config.toml
d_model = 256
moe_layers = [1, 2, 3, 4, 5, 6, 7, 8, 9, 10, 11, 12, 13]
normalize_top_k = false
balance_bias = false
norm = "rmsnorm"
norm_eps = 1e-06
qk_norm = false
tie_embeddings = true
init_std_up = 0.0264
init_std_down = 0.00301
schedule = "wsd"
train_tokens = 852800000
dataset = "wikipedia_en"
Below are experts of layer 9 (counted from 0) of a mixture-of-experts language model. Rows are named router (the router's row for the expert), gate (a neuron's input weights, with its number), up (a neuron's input weights, with its number) and show model dimensions 0-255. Each number is 128 + 32 x the weight over its row's rms, rounded and kept within 0 to 255. Numbers have three digits each.
Before each expert's rows: "mostly gets" lists some tokens that are sent to it at least half of the time. This comes from a sample of Wikipedia text that the model never trained on.

# expert 24
mostly gets: " the", " that", " a", " an", " and", "The"
router:115126159132071102154122137146116066114101096162113110127098146153122140202093113143097156166143148111103093136075175092092124154129111104162075081087118127155173072097169107158179175119180166112102131125123106194156120100136082121118140096119189122157105094136117087071190089173084221169105117129129139154130170129165150094139087146161174143168111119144094179152075093117098132102132109115128139121141111158168135114146185085167112114127149125158098124098098124136114171086142154138098088098101096165148099109188116124129095129063143120188154139147130161062167150173118094146108118073098109143109147168120118113150162133117139120114087146175150043165197100098161122154147113095111121116116182089179123068156143231100087178111107154051142110113111093127182120159086163
gate0:137125170150084170115124105136148142091101089178162150093137083196106139102087099080140098130102107119158120121127131109147168132132127124084196134123119111102135173171136207158123188086152094113111121083127132154166097150085101120085127121141076162178116201184070101126056149164154176112170098138104095118095123117151144106202107118120169177113138146113104173167100156040110115094142081120087133085155115097091076077092165167142159166121065111137095176117097153147138108116103144128089178118123143128060133120148130174110103085159094181076109149182166112082131127212164096118143069107048121113110106118128152062123158126132126184122177078115114121116124077139134138095085109080148121114146135118082133074128095149134111122128160117132155085123077106080125152107072134
up0:108143166126105134103106143113151127111137118085110150137133127118130174067043181100076134149172059066145100140123133137137143103162046166162110151188137120156116212159113095119155208049113133133181118120168147170107051180057101133124176094152100114144148102127135094146086095151145113152128132138130125100054138128144078126147161095131149128070153157122110114149114118154169147122193179174157150139111157137116115104137103103129114139108121112096074083104084154130115091118109095106060158161079150113091107190129206117156123131175101173095130122168176166105142113133105127171137091086099172123103100120100161127165142124100143168124088131162124157080096092120126117085144120114123111085175137103075152137058100165161118127106053123097170124087093115166134063155080144

# expert 16
mostly gets: " In", "==", "In", " with", " in", " by"
router:182154118124094170071152123079086117144089165075169142124117192096208097081071133146097135139200163103099086129132156124131108200149136129163155127046156148151147139145104165081113068101100141125107164112069140092151102114169141156106160141113123137090112153090091093137125158144099143145104118110099097092231180161137169130180136156175164165140056188075089166106135173153083170124118084164159112161121101151098113079106119141094168185144127107116151188133136089154162115113174177135097132170120091168134164181082150108130127065178129119167142113138096125155124112091106127106126130098081094173096140097076116149144152185125103159162107144178086095091121174126123134095122108113085160130110132093199154159093133161122154094109149165147150122108101108100110140085098123
gate0:125114163158180127070103133092121111154166164135139201164155132177142106115088136124138068146182147088193115095089126150127087119127156137122179152101138149155155099133105129158087126021118146107179124152113092154165112102157101133154107148121250180081165039112136114141139149110139124183122128129139100123180112128176111140151107067136139132133118145129133138079174143154109133137139173155107064118103120135113123125141170090117133117054106119145160054115161117103111151133130137181089138083107101080143126140087093102049134163124139123158132138154107170097167162130140122086156159096135120150147101071095164110094154153193107189178109162113169138152168110098130131176091162174118171086151164160112157134111166111177154052111117088097180102170136123101128163054098140
up0:161146076156139147147129085109115119142100126139061123111142074108208112062158176126103124126167182122145098120073125072176138182150186123141143142126100210157152129181145133145105147089080154136159105090096116115132067106108119140090147128144190202120157081076099109130137165120144133108148141087143119071123134133188099176127131127148137078129128110159168128092143183115165132148161091201071136150132148087166128150121170171105152139090081107139131065133106126101117182161093108114097185081104112125128118115172162113147144134118150141173156097151133176116151123122130111078122115159128092052087135140110156175147125169220103068108082045133170100113118078087129103108093089104105124047109127133142131139143138090139157050160137102061122173133122116136121149099122091

# expert 21
mostly gets: " bi", " ma", " host", " plan", " bo", " gene"
router:139128156102148105107074108119111155146129106098110162128124185114116122100145098170111099110144154111105132103093152087109116122179074141130173116179123080132113118128079172105127164117093105169110151138126092155128151195111149156054112129177172136146144156183144171125100144106183169105100133139141128094133116087108162139178109077075133098163106091188136082116125088106102116131115068170205067137124102124108182149095104156140176117127153149133106192140111179122175156134116118161118143065199122082071145118153172100145165142066111121144151110050087114127162084148130120093118107124186148119124193137126100159099105164114161146103118116043185086168138071083155222182159191136140143160143166161123123111107060113138143152112168122154130145130210088127108129135075120
gate1:129094098166106105099118114156157111124173185119146148133139080040128109067103128103133128115108112140082184135144134118091124152099120090098127144123077121143187082161105224165109125118126081071137093049120144112170185118150110142130154102137151128171165151081145094102127118136134092133167112118141106114094173196095160124124120119174163153119178032090102185217068174135125112107128147115127112182133127136120130132203092079122155155093100124098145154108109094094171170096117117186124115089140072147100117126186128128152167147178109079070097113084111099085147115093140112137121150149147124083170148107214172099162095135144098127063128111079133119096129118150109082124117167132100120189142114160135097169158117128172145162178125161182159143147112163108112173184116144
up1:160162139089111069106132052189074093111149078094091142161075100086084160053159139132174130159115079144129135168108130155156073132118139121088146143165139137156122125134139159174125121053158137098112126108136166100111195102088105132112150137114178064151175143036152164128059121156083109159122145156146125107147077119145125117136176134170155089128157109119114125151095134124084072109102161145139170129119072124209152161120116212141092121109119165156194155151079145117115110099070161102155133170122086125114091153085100156157146095091101054104138156104140136123152150072156149089124052067147117119142112099093132145119055179140170108094083105112113183172155112146117174132138140124067134144116156168129136118134142113131116146140073146135110136146075159133137068111078145

# expert 15
mostly gets: "-", " (", " \"", "\n", "–", "/"
router:183150149123112167072181137077126146143164098098102116123104120161171184150081116137105144099162124096110127177129162156102143171145150138185163095095083139100088171140141117083132187118129130115150151148170116127088116121139091079151097165139093066099171105084126112173105130130106082148149183122110073117206053127163116107108148125140164066140163060125091196085086114072105069114144171121109166130137102079110079113098148160112132127106161123145098157119150104132194118092160141135121088121127123125159122138054094098122172155130185081129110168147135129117138116085145073175116068175125117080179095114153109127136110169150180203175128134181086165081141088165105161087130161029110169142168155121153147091124110146124145089105094144167094159102125130140129182110122147
gate1:121142144150135162085147098065175127113104165156112131115123161139139094162179109149112031108143106177092116081199169152077125167102143142142141157181131123091136170126162092090162129173082164145133175100133173155126111146132061097154129148159136184146152142180131125180103164107082130140129138133127113075163107180094091067137143099145180084105102111057131115159114158163135192169145108119086142121151143120130147113130097086131132167111122167100218097107081115156143139134141132085150073138183128151109137087126081097103137105097131137070123195161166156107124082156161110066148082126155102110174140089125107171118129100102098125094097078110119049177162099190093126129047124159106129090141091111136153167106128148110114113131175152120178141091063077086080087146134118
up1:218149121090108132159128156129139136109122128155104111157159159150157131110120156117085203135157130068142095063109166136126223166169078153130140118133137145123163128137165092123129188142136102112122115173184119106117187111181173167115163119097131141155105122070134083108194094136171149169074098083138167190106124131140127219149089152131123125162152118153100164133105087077142127097122114124171116055118158065081106100151145135184141147093085154105123162172168106154143174126163173147141098126109183093173112117179189117145121108135163119122181102139124200086057183113130123116157143105121076121112143160110152113069065124097170074110160176160180193178155132139104177126166129127102133083151148141136094094107114132133138139112113103144146184176089136141120141127157109